python train.py --activation="tanh_gelu" --n_kv_head=2 --optimizer="soap_variant"
Below are experts of layer 3 (counted from 0) of a mixture-of-experts language model. Rows are named up (a neuron's input weights, with its number), down (a neuron's output weights, with its number) and show model dimensions 0-127. Each number is 128 + 24 x the weight over its row's rms, rounded and kept within 0 to 255. Numbers have three digits each.
Before each expert's rows: a language model's description of what the expert responds to; "raises" lists some tokens whose logits its average output raises strongly, later layers aside. This comes from a sample of Wikipedia text that the model never trained on.

# expert 15
The word "of" and middle syllables of words and names, as in therapy, Mushroom, Panel, Experimental, plus digits in years and coordinates.
raises: "ish", "rain", "an", "ody"
up1:135117132162102139143169112095172120130163124132081121100160119125084114126135131101130110147132150174113107127144111117132133127147134120134094139096095110175088157158173133126102112089150118135172152156127109116161117118130151142079104101129157128156148110187139154126144129086106150141144098115136161138160123158141149136129138109134109127083110115157176171138100100091142171132115
down1:122098140080137122146073111134180131102152161135107115120141123154135095121119093100169098088135131128137103122121119103162146153110108119110145152134157140164128158166148129133110157163136148159145093125112148145125117192126128153080124154110135149168090140099128121094165101122185131147138124135171157085102159112174137142145098143130141138132142110155143154111130153137142121133088
up2:064145125087116158158131116099110108140142177114108109109123131091101116137100164108156087122110149143096119143152137100064136112169145128144088122152158109120113144155130166149121132134123134119104150094125090115122172164140123142159135142127125133136118160156135114126152119139127145138111115148068098137135152127088142133190103144133118123147049143120113154097112112151133138101118
down2:118142132115123125155167169105124135091088157105101130104119119164137152139120125143139165145090115094141172150115091152147148112095162116169142133179103107142162172154141141154136079121150131132120109136112171154137140077104131117146142117128104123103109130113162181142125136115111141107099142132153170114124118089151134157167151111093099146161117092158157174114119121131100150148127
up3:099148174109114104108113140138161156113137167116125145169139129077086155141150150115123145137125144148124102139124132158122163086122108130178190136118148170119117096183177108132130140132118124128107126153141116121143122130137124127134138156133165093136127112083121133117133124179110135147099124157150140146138130112081116148102118176154122173118109141110115147168126096122086070146089
down3:111099121090119128139127152142166086153137151098128106147152124174114143182154102108099165103131118130085095102174145105111181134117109118170122123112136170146104122135098133114124145136112118123136133102143104096156150092159131114092133143102157090121094161125124182118101132190164073163130122150112144124133136105126164138131116143149126145130122087140157136153137143112133110163116
up4:114103164166069134079113156176175163060137115117128142115113141142115126156117150100142123117132114084116151149125144116124132117123129113145087130144162103143112146125154109154125108120126124141055109155124113115139141164140128102112138137124122112147121060105099129119106143120117127152146143120175098104124137099127163157138176164171121148102107103143095100129128141107143161150129
down4:109118134154162152124160102132099122121138121158141144136130117128103105105133146115120118114147138121142136095097114132161134119110124095147123099066122134111157085140155124129116108107155127112170104155116080083107166111111179104066163124138165121151126160120121133146135134128138161125080143149076150114161162158146149139115097129094087104126124140108084112118153154139109113113064
up5:136159110133142152116095084155138113135124092118091132096140127106137158135095112103128096128113143142169126140144117131106111147140195153154116106151120074127147098139136102085090086089164101109138144120094113108121134144164153114142142136127102113142155166136146151156090118149105150163118154083139124123124113114155121175119113104111122120069117126117125138113091119098078177125111
down5:119113130109159147133137076107116113132098151136110132139169145112131102114103141138120096124108138114124123170147103164120181112146140119187076140111136124125122101154082116114099141152147138137120105126131158111138095148145096103119113147123097147133190068091144145102155165131135154159146129121147127136123131078110156101156142119111128152096147099116148103113124097126167089189117
up6:136194129091145095129129137120136143130090160100175107118116092157113093107127182113110081096119145121129081103149099159102134141152136102155150133158151128163123122173123140128141115160133179134127139121128157133144124128132130142110088124129134075102164143100147157109089150140119134157096117135158158125121119100140107150137162127105126109144157146123127084153161148096083125142089
down6:092126117105139130083093113132105173095116098131118159093115113126117125145125145155142084138142148116095080137177107114082103134114129130095167143140130094140128139111136097089162149116119164125128091136086092153140136162157115138135176123121119142167102095163087127115128119119135104080137105111135145151136176119091109106122147082136126087091134146120129104106149096096119120129105
up7:169144113121106147089140109122097110092144103111116109139182114127147108137086143138084128121153147162130137133131139136133115139142140156184130173124128146129126126123129116144167122139110154120145116154083117088135180139137126162171127100123132133099092116124113106091128145170107086130158080157126117129161136141149117118175158118169103092161142136094112127163155129095128178092157
down7:105155109141114122124137160108125119139137138152153084161123125132080101175112119117116177151119118156119145110127168152162101101165142114132120120134116120123154103145114127128144106118167122144134126162121181141088152097130141103126126100138094133089094100109175097142111133115142101147142168132163136097144144149130134134150154151154085108171134141102173146160115117116109213148131
up8:145140157118085124103121112134134153163095163138137101125141170134145092136135138181141116140107158143133126149126097094093090119173113094151138116117106057179089123133154117109132134122126095103105135131143106128128149143106132103151105149074125134173107170115113159146117080113140144128140126127096163132137070114118119100095114113133121123143124120105128137132076129067107132112112
down8:117176147144139115109151064117129085122115123084105184116113155154129147147170132128127133133141163178082114100116138145104154095131126103087132128155069103154131136130149114108131140132111111100103136107108141164144143118095116106134072086124128105133123124157114151174132134156124138125101145146115163120138109113137102089142136132108112143108101105108138115166135084135172114086101
up9:142159145103152081144140153109084124116097099089083139105101098125085127158109112120134127197160128097111105148105104137121106157151117104179127137111165116126148123134154116115080092110105147161121092145149102147161127138147130092142116149122119168127137142111130155121122110145198102125172169131144130166112136113100165160107150148136131116125151138146126136171148110128117104139127
down9:153125147125144090100101130143114145143126169133111159167122092114102133127125139127172107141147103121152124150112081100132168168116113150128141129114093123156199129160124107116125139124129084135097125094116165121103149144141110136091176138092119164148133126134128126120138085133145151122096134107146094179166149098125105160124096147180099112146129185150106107115141177119144139135130
up10:129165090093113107114161104107086113148100129125106157127115127134117077130122136099129126130107083083103136136148152099121124157147095158111140091117137129163070120153102128126112073138145135097087132133119124069122142100144123101101123116107162141114146146128120100106171099130144106100132166108143125112194125144117127152106134183132127128155119133157087136135139171114101148141158
down10:172079105149135114128087171092168162147152106111115099157104140141115110124109106169152136115115117121130094116135137118104095156162144127110078166122124151136155146150116146152135146153099109121081132128127149154149112095125138121137153144152154141111153122183109111146123145111139150137118095150082115141096102106120129102114107110198121182124133125132119151119123140112075158163156
up11:116116088102145102122146113153122138123145115133170153155147136118137177153161156144122122120113120132114071112167096110134118107156134106119143096119128107083172103142134062111112119144120076130113120098110144159121127095108124135147139156129133137139093137129137083079107142135170097148155095082154119135160121131104129110119089175124128155121056119137107144114160149146102132148106
down11:152153100103116136150120122116123168146126122136131104106106076128144149136128129146079127125166093108142138130128133146124149113073056137132114076110091093120141129110119134116116118134147135171115150160134157145113151100145145091145137109130148138132083137116133129114149113162110145088151171127147156124127148140146102118136137123066112101122118150078149136096147070110072152084125
up12:126177169124142143156136120156125114131124140129152127077123112104117171169142114124121144092123076088161123120115130143149149165143133139129137135131123138157091140136130121159131138108158141171128132132129149101140151131161095142157146175115200133181121081154143128118083134127115082135135156111150138138121111152128113156117162118142129101155162103114086100133131195141138175121120
down12:095088149141105090130133121147130103124113145103135115133115135160168106106126131137141119121116105099114155077122109129132147146153120142120115123145129142159115152098137125094118111123152118118112176136152091108117131144140135117096128111153125153128115138151149134122074107086133121138112138069205167110116105137157133141089079108058116078109076133153087136112136167136098143121110
up13:138138148117103187151128157067136100138102123161121132126122156087138098157162172119107155106138097102113131126079129129146112123154135143099079138132090113138112138105141111116108104142147130147097129102142131138125150180188127123089119148168093088119102091138141119107113129125083094134121179122117121129173142098152109127127131154178125131126103136145164163111139148107142118147111
down13:113130094130133086122139111150127146146119117120142158116093076115110081182140137132138166109150076107114167157128158125107159100140107102167090151127115146121115143111176151134150141132126139124141127146143164088105081094158100123115100084113127123102169142103183088115133147141120129145121153104085128121139082133084130133125103148143189139148123131149123146124138117114109140095131
up14:167158087130141127108111145109117120123139167115121153097120108165102140123124092186075091161114153155153149119124124166155162119140106122128114124124113104123115113138128109167129082152154157144117121114106164140130105142124169162105142183102121109130079103154146139135112087125099094111098122111145131093145116133158105168140144128101112175125136131150146151128179172140105154126096
down14:165114084085157131128187137140137139147101113153136094086130095135137116155136130130114133134118126135129098147146116139101144112108132123123107103157105090153090103095144162106053131102109113140094073119102137184117139151147172127129146105142112104123165121108122154108134135126160107111181111133126134158118200134156097138141148149112117147108139141093122161104146140145141147135114
up15:092177139097061145166150112119090173149118154139145119119145113117123106107130117146106102153109129156153088149143133138134141114132143139136143164124133127072124146139145053130154118108119141141091097106093113113143129150100076109126107122119121095121143080106130120151114138118100125131123172140156137154173127145174131141153137082173146132139115103112104165109133170151135148122129
down15:138125132110147148150126109162093119122106149148133116128125112127154130156162114114100082129083140127146138084131164084140138094121143103135102108130132138114137127143121172105097083111114077096092123076141085128121147138086143101145090169063122120106177117137154095151151115118154142115142119132093101159145093096168127159134138142128120131088141141166135114164106138123154107141146
up16:105134154128159117151105179146149136138103112084141125073142132116108135144149091128120096128159133145140151122199130136120142147099115122126138094100139108088081101132142146123142123110139122148127143138131085145168085157136123153096101145161134111080112144141139098117152121137074083119146099165187146131132153131137127166101102144114126144143137147122127141097118116151090175130089
down16:149104107108140088138063058112128117136155141128135142153127143124112192189101152143137142120157103158101114121101114143119127139104132155117095153106122139135161132101115091129076138134126125151095144113119101097143106178155095184123154134102103130097155101103103141141101139133123119148142081112132093125107128138117134134141107093147129150123117167133087127129113117107138128100169
up17:149124182087116132111128145121121098133125122124111119126068130123093122151179144142135119130109147089124139127130131091146142085099124156141138110146156150120058119110144106172124135140158118142094142115127144132150093135114182094120136143106149101140108122086125130112139146186141159142075125102074174104136142070142100133127122131099130110124130077122135117144114157124147153152137
down17:115128133101133108086109112138147119122061136118116146078099143132155142156124147127102080140107128137153098180069147155113119142158107120130136123158105163154129083151109168163155103148151112072150148144111122119149129173091159133074137119114142112104083160105137091137138122164133131124139137143124154120108170114147176133159115143131110156119157149161122148138112120144120126125135

# expert 5
Inflectional endings and mid-word pieces such as -s, -ing, -es and -ers, as in athletes, grows, channels, joining.
raises: ",", " (\"", ".\n\n", ".", " in", " ("
up1:141148162096139130080108131095092105149090148100131146143117163105091125131129144093127123148100084117109137154135088097078105123151147124142110090116114122121097174132106125175133095114112157125112118076153155077146133110116129115106127130124127131163079119097114087147161111119098103138144142138146156148177085103157126170134127128112091138123101152119117138125120179125134150141103
down1:154105089122159104144098149129114116132093085136090069128191148113142158117150114143112165108123115129140112120120132067095125091137122135109082101137095134110150206117136127123124146133105168099103103113160140153122100140119121135149113109138126105125142131137112082149119104095097142087137150142168152155150128135143135172139082117150132119119134158105110139162108132124096103107139
up2:157134145147154136137108103131089153160085114176105173121110096140131139145152094120146153103134067103105086146130172143140155151152117134146137091131129116163096136135114088155090129145125157167094132121144132098157178143147129097157113148132135154177103125111113143119095166125119134139121118127145123143148097107161128124076119140112109143122139104103102162143105135136139197119112
down2:111085142121126157161141135157125121105116112137109148107097102111145089132139142105118164124130100136118148090149108134116124133065163129116109147140115085129117129108123112135125113104110163161156098141125135148130114125134125107097096206086165130108120116116103162167118147129149075126141073140148123181144127148138173117139146122165101111096088105155125089119141142140089132165113
up3:179107116115112153155114132102116098083114124141140105155140145123129148131106121104120147158159136132118137149094109135111125114112108170151145137144103134129153113122130125125102110104134158106086111081109146144108106133177103135125092104124075096113184145169112115085156182159161133125125116183145150133194114161139120080112117154150108115114133144117105143112160115152089116129111
down3:123162130141156104094134126154125154163099102184157143144119147098104116163139113101136125133072145121099095158156151127117136120090142118101115126141124115097101124132125130108185101138094123108153128156084130119170101171109108141110140154088151139110140108130150137111118125098130123097150143117103120114124150138130131140152101070120063120128123105166117137086111134090193100143130
up4:137112109096138116100150079116145131158136160117154129108129140118118136186155110159126110109158125107127126107125165157110128143109093131145154136119105149147129121140088106186134127159158100113145141071083098100128147145092121118141115156158152076113101174129116179101114174128182165158126141123154105091120147163158126141136117143113119106139111125117131126163096118111167129136151
down4:136120121109092150125160096113142160095136125130148132106165119118212083127133121112115137115164131164126175165105177138147122126107118115118172146146144177123156128159144142110119149091118117146097130129148118143134176084123141097095092116107169122194097104106095134120091133153130131147137123086113146159132135137134178112122101132126166111150123145134123112145128131148127151128103
up5:167128099115135117132092090155110081126106151154143138153124110111132138150164157148166146099145099139125162116137145133104178163147144153146113113101117121127133158099126149140120098097142100153111129056135139141149110117131160126129143119140122115119137174098163109115105131104086119124169127108122179107120129141137110106107079143147124133144084070147087185135124138108101102119099
down5:093120131146115091126111142098152118139175142152145158140151157138149127154138150116165117111151144077116111128145113127136145118116154060125111136123092100120146155128146122157106114060137108110142126118097107092103109179112131149122135114094128146150133094122151133114178127140126139169155120152135155095128132165131160127160124158130152091086131125124080126121152067149105181129111
up6:174134102104138130136090136102130144133099152106133141080152143106120107156133122092109114146126107113172146118149134092134098180136111134126147163069146103127122124158127121106103099094152146106078059112107127129118105095153152113117117152123182122094130162124108130084140097102095101152131156093137121119144090144116116128138163158171123138124137095144112127149145106115119116172109
down6:122162118158140119117133157126126117112157135135120093166082111097180144127112147123139146156126104186078134156165114132137143163141105108122080094124146108146079121160160141176123112120096085107126112122110134115148117139113147147140098182130141130163128144146179118148167130104156163100092101137099096130138147148136125111127129138161134163126102148112153151139083116117086104124130
up7:138094140149147125046073103160124167125130137121115141129169134106180121129089103147129125138137113142184153133116132103108112139105145071115106118093101152172122105145126110160157141132111199121152144164131144114139127108113126132131142125121124147107078098136110107146137093136097149112107143114141153164138080127130112121140189136118139117137130090166134103130124105106143135123136
down7:143146159165147119116116147117119129136142164118110098120079149137080156103113127150141122127110172123120145114112132117142114165124126135179100109136128090152122122123114127140129127131143085140130160149104089105132096141111143181134104117137125186141139102126130115190150101097133123115162143141115125145136082135096098111087156088112181161113110087145131138155083089135109120085091
up8:110128137143161134126125140157112134132154152121116148129122116170115156162116120116134134096070091131140167115134078122141193141132069153123129109141148121190103163177128101176140150124146178095113108166097163141120108146095111131095143144099124170122135142122147124101095083125136119107107101130115126134171164151078127147127129154126145145139106105130129137134134129160109140150103
down8:072116129150122132123157156128083100150125122104123078152155151145095143189116101151111088135151173134139111115136144142158138090126099144107178169132136098161178084178171128109131136137139109105116129152090107082117146114104103125121113106095141142105149129105120124134102137131118134156105156127142119112141106124146107133190157143152105107089163111139101148118126133112134123111135
up9:094140131147104085114105135183096125117125142113158107134114093095139105139147105100079155134127134135116118144168126085074077100121137124120148129148109150111117127139106133089183094114126137108105128134094148146148144082146125114099122154112129156104127115103109167088179158098113135135137147115164157141124143132090115180107145110177157121134101114119126115153154148101092144130115
down9:161110133110115138149092131144115087125138148132164095127133106135103152136104120156106141132101123148137147073125091126141071170071147124136123087093162202130159158144124163134125148144138096142149127087096134136129158164112094122085126102114130097145109148141151159129154117114125103139177132155115102085125162122118161148134122134095133141125164150149120128087148122144127119158140
up10:088113125141120123175141117144120123145119137131150133163127116146133110121122173101150114098133117157117070165126093137109070120142062140163112108133108161135111181141145113123139132132106169174122141132153164154115119156105148111102138120122127180111115128123141145090140154113118145142109067127120140127145099086132124125095158128129109145120133103183139168132062114134113115121098
down10:076163147130163145136138147099145130122120134131137098101140118108072126160109102111111112133164157105099137140112098135110086143123091123108120116135141123131145085134117119145135139154182141074131135102061163063121134131124153150102083101176135127147100136112130153142093173127105144143170115169131142146104095119125098138156105105147116134149146138123126103128128147144122150132078
up11:154124151144161155129173099140110068129115103099119145171135160114181165139151134137096098157130118111112110126122139141122117141151146130141145118147109160163123096096136126145140091149155128139172089136172157169139141134144114099104127164158097130069129150126103119142114112146120094075071127167089123143118092139128112141156122121144120095149124134119150128090123147086134145143111
down11:141127108182115173163138134136082130162154136096125088106100133164127142100125147124141125125161184094074121117137128127123156128102133109145144140111117176113122142120127148134126120125089118132130137124157110111139083149146134117188097104169094181128155139092156152114079107100147150142145149084143122108151089112121128173117140123114118118136132110157153125080118137122141086154118
up12:112126113127104101176108108138110100162119114151119133078135118110147082110094087120159121144116150160138116132132148115122126155146115144083114178148127126135155126111144131144189125131095140129158140154130159143120132160115170107080123137087158147127115127120170166082136131111100153128117139102107139131151139119119126119094103103185148147123144134095083175145137124105107158084082
down12:138173115101103156101169167156147126127117127139136129119140152159095088127108175099186141137168120120142112123106122130141150122139120118152147124117143139142120126163108118132119181156129152160125143132114151171136149150129160105155155112153075146145148112153166099117138133161189097144175113117091128131092111157170168128127117138131168145111132075129160137134128152144150106093125
up13:136167084084124111118124132101118135200086163121109144108127162107145108125096115142114097132109118093125151159133104129106123141173097130151176128131120094136107139104141129160075071081163142122142080115151120103090112162119112093160120120109129110134131129129151115114156096154139144103158133144125099135152114088126092141103146144145123155165127139121157144149156123107101130158104
down13:110101139122158124105144150173105125177118157109171149135121163106128087094125110106109147134131110131153127145142099125165121167159133108099121131159099076125151153124106104127032118095135150146137127108163134132102177096135121129113146145143146102106109086103104099124131120146161117122141167166129120129132165114136144100141115174130147170142134104129130137123136108102113114077148
up14:139158129130123125085133152141101145098181149107109116116137134155099141169147116092148124163111185126112150135142126142126149178096145189135088174137133089176114117101147112129120090126112135129145103133097123115154154127121160152146089170125132080134143162108133181109060131128115101170122130136139155123115135151108119140108098156107124125118104137181133149151130135132118137127124
down14:168172134168078110186129099104138121137060140152142137150126152148113145110140128130143129108162125133136132130109144134154107106120098148118164180120108172115127145161082155137124083159115111125154148118097130159115132110108133155111181134151116141100135098129161150177167133114122131104130087150123112146113184137132126106168144121110111100130097131145115151092137117121140148158158
up15:105163076113125149138084159083099149135131129144108127160171143136136114157111122149139070161127144126126155154134086124093103159120100110109115122117104164176102172150148102123138106127065109127145133099117125098119169130131114085154126098107145107089119142068118123101105128120107152126132116146102120135160137128125127176151135144136131108138123137136141136173160137097160138146084
down15:093147145115132150096130118173131154122079108155109123124129133135135108098139150168132136155152133122131116174117137100166171120082082132110120064104149128092101139093107168150108118118148125134116112100098060083112098125116109117109117133120153105136134072123115172140143102122132110129118142103117142115109135139122147139129144166128124099134124099090185171090112133130097104151127
up16:103105116165164137144084149082102124135128145136122150134130152153131175123187145089125154136083122123124170123145147092086105143086130127165105108110091099165156132112137114125120129108097152137135139123125138106157136080120096107144101133138150127082139133142147097086127102126171098112086133105148097097146091114122149109123128154118132095152122098101136113148181111134161128119090
down16:157138146088106151123160105109096126142145105155113116138120152132105154125113136143176112150138115112096157118115193136120063138117123131145092121141167122137126123115143114084122106126104117152127162073089160171142132141137096155103117127122133168140089133111072146154151154132137108078128122098102138099093105102123082160141147142142085151091114113127169142127122114110147145122116
up17:124153149124115073072120139144129166142143134132126137138161152130096152123169105101110126175123061156144106097110118107128128144113129098112146112131103108121144120152158084119119142115123184133159110148119091088129176134109094094119141147159113174108158121109118077144126147138120128154116156066150127149142111127140155101142155145157136124101131120133156158142144084118118132161096
down17:114149120134117154165137099165125160154080126173126144147109103115114108136128195105142126105135124120136122079147126112110149118077130094130119130129078204113167156163092124080131111095099139087090130110140099099136160125150142109096092173143111114121150140113155113127143111124126123134106118115118101138129130130148151136131124137100167113095125151111097127158139174144104103151116

# expert 1
Commas, periods and quotes after names, plus short word-final pieces like y, ic, x, eg, as in UNESCO, Marxist, nutmeg.
raises: "rain", "iv", "ir"
up1:132136137156097136112136161118102086114109124106101113121090117118132149142124136096117127165063106113114120114166114142104131141163109170137118122124069129131129110150151108153119088120117177139104131088101167108127085115089104112101088140142117121131133131150107101103125107115093147146149140126109158140133096141131112134103094122131123168181162116135112186158182133111150154106087
down1:112128150119191124125157164122070154105131189133115124144152123136111160108135096092175122101099131195177106117157144160124115128106121138129136090165145166128145176137146129149095136128117132116144153125144136144101123124104138096137147150116142134145184143125112142126141166172147124142106126107133127098117124089116069107150143097129126112094145123167118120133150116145153115093119
up2:144155155132169169096085051153123131136132137098127148095137160137107170137139088145136099126122095117140131107141102126068130107127151169145113085150122099146116136116168114130113135150105125138113158127169097130136138111132139163111136108128177087128083088130122145150124122092123131128171099192139174128120136126134101141112148124135154099117099129087098123117112113143131127124158
down2:095136126120131143101105112149101120100134103170138122126094074107102127129149130117139147122138149149062127122131161095093107109133133108143100108179148078089116096155138101071163097099176095159108158135141134132090104113115140166143158089149139160150132122129135152105107110087145103118150156130159151103147124160102130110139132094138145143157120103130113116124126167124119103159122
up3:120118102128130147158159135083130106144138139133126147125116081103114104157086123152100126182155127126121145072177178122122150128113130170105092141117147183113113111161163109151119103138128095162134104120133140120120093108118106163114127151087144096140147134136098111117134155193102129118166111129135146142150103152118088159131115106172116153148127138110151103126169147089114142113148
down3:128098067101159132114122156116113178168126135112109110083127088140119137129131113102105139116079121129096154174137124143127121145144126165103165110120105155146136140149092163117120142123112122120151132151114125107092128113117143056112130148103119134160099117118140123077084139146111116126086115081176147109164117129115146152136197135162120145117151118143119103099134146129112161142109
up4:132134129110170152111166133103103116059135154159126104134135136108115129146126116108092134173106151201170097131191161132109120102100136092115101131095123127113146122131152151133119097098129103152112115108129142109146130092163120120089131125108160129116153089150119174109113149134120126139154149091147140100131076132172107104147119127121121137150147108160114114144189132127120142155119
down4:129137181161107107151120075152120115145145142082129122120127136112157153151109128116061158178094120100103121117122107134096124103089048116102110122125128120132142114147167117115114184128123120112123126131145155160139123167128128117132114129095146090152118142113117101085112156139161125149114118126154117142134119185185131117119108095162107130149138153115141174134139103142144154136109
up5:130086126127104143151134128086127079096129101068114134106139112136105090161105083127091114117104101109133168102096144110126111145094170138118137118139097161163138121099130094139121107137139160123165131119133115125108173158140178104121114136095143137154121123106160165134142111134140117146133105106104174148088090142135147150149190116120148128152108149101151107134120153079148138131092
down5:103132126146126157135123153103091133119139132136139123141136090109099115135102094137147132188155126097134126131100096061145114124134144122095148158149134135128172132170159105085134077140162104109133159130106141109154156131123152115102097077108136111142145166115131157102107142126099107089107111103126108099150133172087103166102090126103111127174131152104116125181124107108142151124115
up6:102135116153079144179147121094123091164114136111156129102123140112135103146117124175150109139119139150128130107131105139087118112169166155133183161113124139137122111155116156136128138130115127094138122143129100082149143155157121086141103105110119093128182148134174130138133107133136124139135147141111179137182127136085112140073125128114135110181128136091078125169119130143106097147100
down6:117183098109105113092124113127126113080137119124139145156155074080144099125127155125126094146143162063113120176075085123137144130108130134072137107086163112125115100144124118128144105148124126141123101098161110157101120131109119093171159131116135169112147127142150131139138155116091103112091133124126131106162151158137142135129189129163142152104140144152118119121117095117135133154108
up7:098080092100119115148115141125112098084128163142129135118111182145087099155136153095141114131145151156136133129143133152091111145127147163114124106118133127172129144114162119151152108116153118158099083070121152111174131109138082140131100170162168139118110119173138118109157113124123107123095163078094119136124133139150107103137104175155094168142144152106109108125122120136150116113144
down7:082155107106106139120137124149163168134152117089161133133115083119124097091162126129150164151138114142129114062110140128130079077094138131134146084115141138084141134110143141147155162142158143152137145103124142090096175130139132161100087182087121108137142105090119114123123161128119085118127125088131115155094122109111147126120161088130119127145109134098128126150156119147160112123122
up8:161163134061109099094112169141106148140126171160155138103113118129123102162117121116130167132136115102111116098108126116101140105128139132116153150134125069139153150120119101118114076152120109126122114107181167134083121136118084118113150156120131135132099133115120132111158180151087107085132131142151135142156128169118131131138120142165085131116110091132124094127109094178138155164101
down8:094168144121137116154109126143150135150145089129131116182070104125106105181122111144135128092138136131149093119087142113105104142121153143171103150112151130140122135114108147105104126134103132107102092113123149140138107124174118150135113108081111119145174090137149119137115174097104118141145115127096075153102113087112121110122114171121170126136122120114141127039102146115126106123114
up9:140112162136074135095156151146120120079114161108163109120135139141101127144123189128082152147164151161125117146103145116104142136128137161134138146148115117129118132124093123152167137139137114126130100140134145137169157140167138085106127154127088139121118162125130156096068141170124116193138122131143112144132121144151131133158127113139086141141139141140121111138141131087120212109079
down9:134087135125114076144130114163129148124139152178172144159141142123138164118107105157104154119114125167162112134125150125164145146110141139150136108152125140141138152099179154146113145122163117152163144114115132119126145140117122127145102124132149117107084149101134156158141107116103115185126129145159098154134190134102153125083129120122091134117107143120127135182126073048112133143113
up10:135128135118106126117103127162089118109142162117177141092123143166091126115096122153133129175111099175080111132158111187150068184117108131149154091140111120120111098101119150118147142125097116117128113155115134145155069161114138118141127130148168131117140136141123128125110134144128169122161136135115145160152094135158124132087100100166182079145120127110135123140130160135127149145112
down10:127113133153121153118134115125109101133132135109100156101140090132135130094082115120110084108124166114102142119139107132171123116145121114131184118169098111122186112113092174134117149139101101157122183111189145144097110112137122108106151133125154120120115154127101106171140128153091141131148140117098107136111126138130109115100091128102151132116121166170145126196097161101165166115135
up11:130098118134118129099177144122115115130127114135154146110146152115113117105102148105099119108127124106109113133153118112129135134143095140119087124076127155124138074100146141110111098097152193181150120138094120100145135140160146086121112122124164139149134134124161123041108110090126105100134112114179118092125113148172137141125102130138115134165170102097119152143085149140169141125121
down11:123123148141138188121096132129159111108095135146124134061119126184115150116182100137139095108150092105129146110144134154105079119130171112065104119140107130168124140126090126127108127132139116072101114100120133140140123118153139136156134107123140115131130100094089093152152143103112138123099129084145159162101122115134112112087160148118149125170134103097100102127123105131137147173135
up12:121166161082149137137111144086116076143088081116138115124155184073134165129128155104111101105116100123130145116138110144128111132135121114102126154129112117159113161131109174127092163100141127140139131103134132089133113126113172117138123112157173134129087074098137173101164083120105134101116145146148167128105110154117138137145134137085158119102134124129130165121131182140132112130117
down12:111169120134125134129091079119144097112138140128144128090124125109160120119127121132113119161141144124138182114125129154145164146139156095158084134119122131167158117113122107145118094149115094114118140125082096145152128092128141131089104168151058130142147171094133171129153170118143088149180138116154111125098108155139108130125130095143102134155135159151134171156111078155152157131131
up13:128143124110125122140150127125152106137059154122111118178119138131095142166144093117138124139073186124145125153143138119101111163141119116125134133144143113201150128138100119131112134145125078097099143106108100110144141127106103104138135115142193092139129115161085114130079113118126126146133137118115157157115155168109093123130138111136095164172096093128120162131155132150121159113086
down13:117138122158114153142105165137098149119129152079141120168196096152104118086122120171135152122124117143144090125141159142118126098128135145160116130086109122160133109125087107137165070116122098125108128125154143120073119150118175130128118110163115096121111082144135139105156111122128123071125108121115157153149117110117096099151140077152113129123141135084091102140112081143133147123134
up14:146102161141111123095165091132145126112091126115129120150164096121124165142117146124107134121131117145088091161150128148128095175173128136100114148115096150153126110134130124148086153116170140118117157132134145125156097131128115122120100136110154168121193179130124083100107164132142142147145137117136126175150191122148126155111112158119099113116129093136120135091138097067102149159139
down14:122139093106071118110125139113154146118177079142144123089151149104127142136124150127102142064106118077143068104146112074148143148089141112122102109139099126160115108105106119129124089151120071141120115152143110157106136085148096137113146126152134120137153153115143123138135107130149150125122113124151094171106149139149150106109120130128101088125143119164150171108136123122156106081104
up15:119119146114131118127110127159116088119099131092111098140165156145131131135133116072119137146105159159134101164121125143147111141137110146096146129146156126148098150097109121195110091097123143135123105082129116104148117152111126067126106129132163100086105107076144128067096153121139126103127166115129162133144136135147112103167150123132102133153123118138118178121145144095139171159077
down15:145114119094086136154176132158123143152160125156117115073084098107089084166073145120152118152144139120158152175133142181132143120125134129168106133134141153129118152148139108172144129121105111137089117120112101135103167123130123069166120112117164121116136116111108130124150151172125121106103160123117133110145099160104119141115120144101122078137097123127101153082126156134144093109130
up16:132109161080122125152137138114127119117107113104099108135127183151144107177111140128126080161149161167118115070134140100152141117161087167087133103106116123135144159140160152142155144112080116123134129110138150129184134141123117123114119162115131082148129116161145101131132106141149107156063174165131138158148146135130087126173119106144146111135114120145165156094145114123146144133128
down16:098126114143112116138170108047110185172126145129122111139128122134092129132125106119097136099102085123139130139138103139127129141149146086146108116156068095125104118128108105147145124110168112139128135095104109114168102138146091126115180189122096128115121169110132151126111175139085126105142115140133115119123105123103158109104075123114082175125115113132121132156132159145134137127109
up17:110097123118134152151185162114150092128113154102148115112117128135153159103128157127146117120136177118152163119144138126137131122140124123118122082122125111167158124150098091137103111104142142174162135166188168146164095110156118110103132150111127113109123122119119149093096132126063104095177103090144122187110132176118106154097106141163104128138132102111117147120119104137118144111107
down17:155112133092153130097175186131094089110165110120118146088140134163078128114167122117152110128115108169189108113134123126143155143124132091136102125106099114130122104127131150139136140103151098173107129102174137128157114177146102110149139140148108118092136103111171174118088110085131144124082132131128136133091157155129158116095129122139161091144125123162127115150141121131127107157144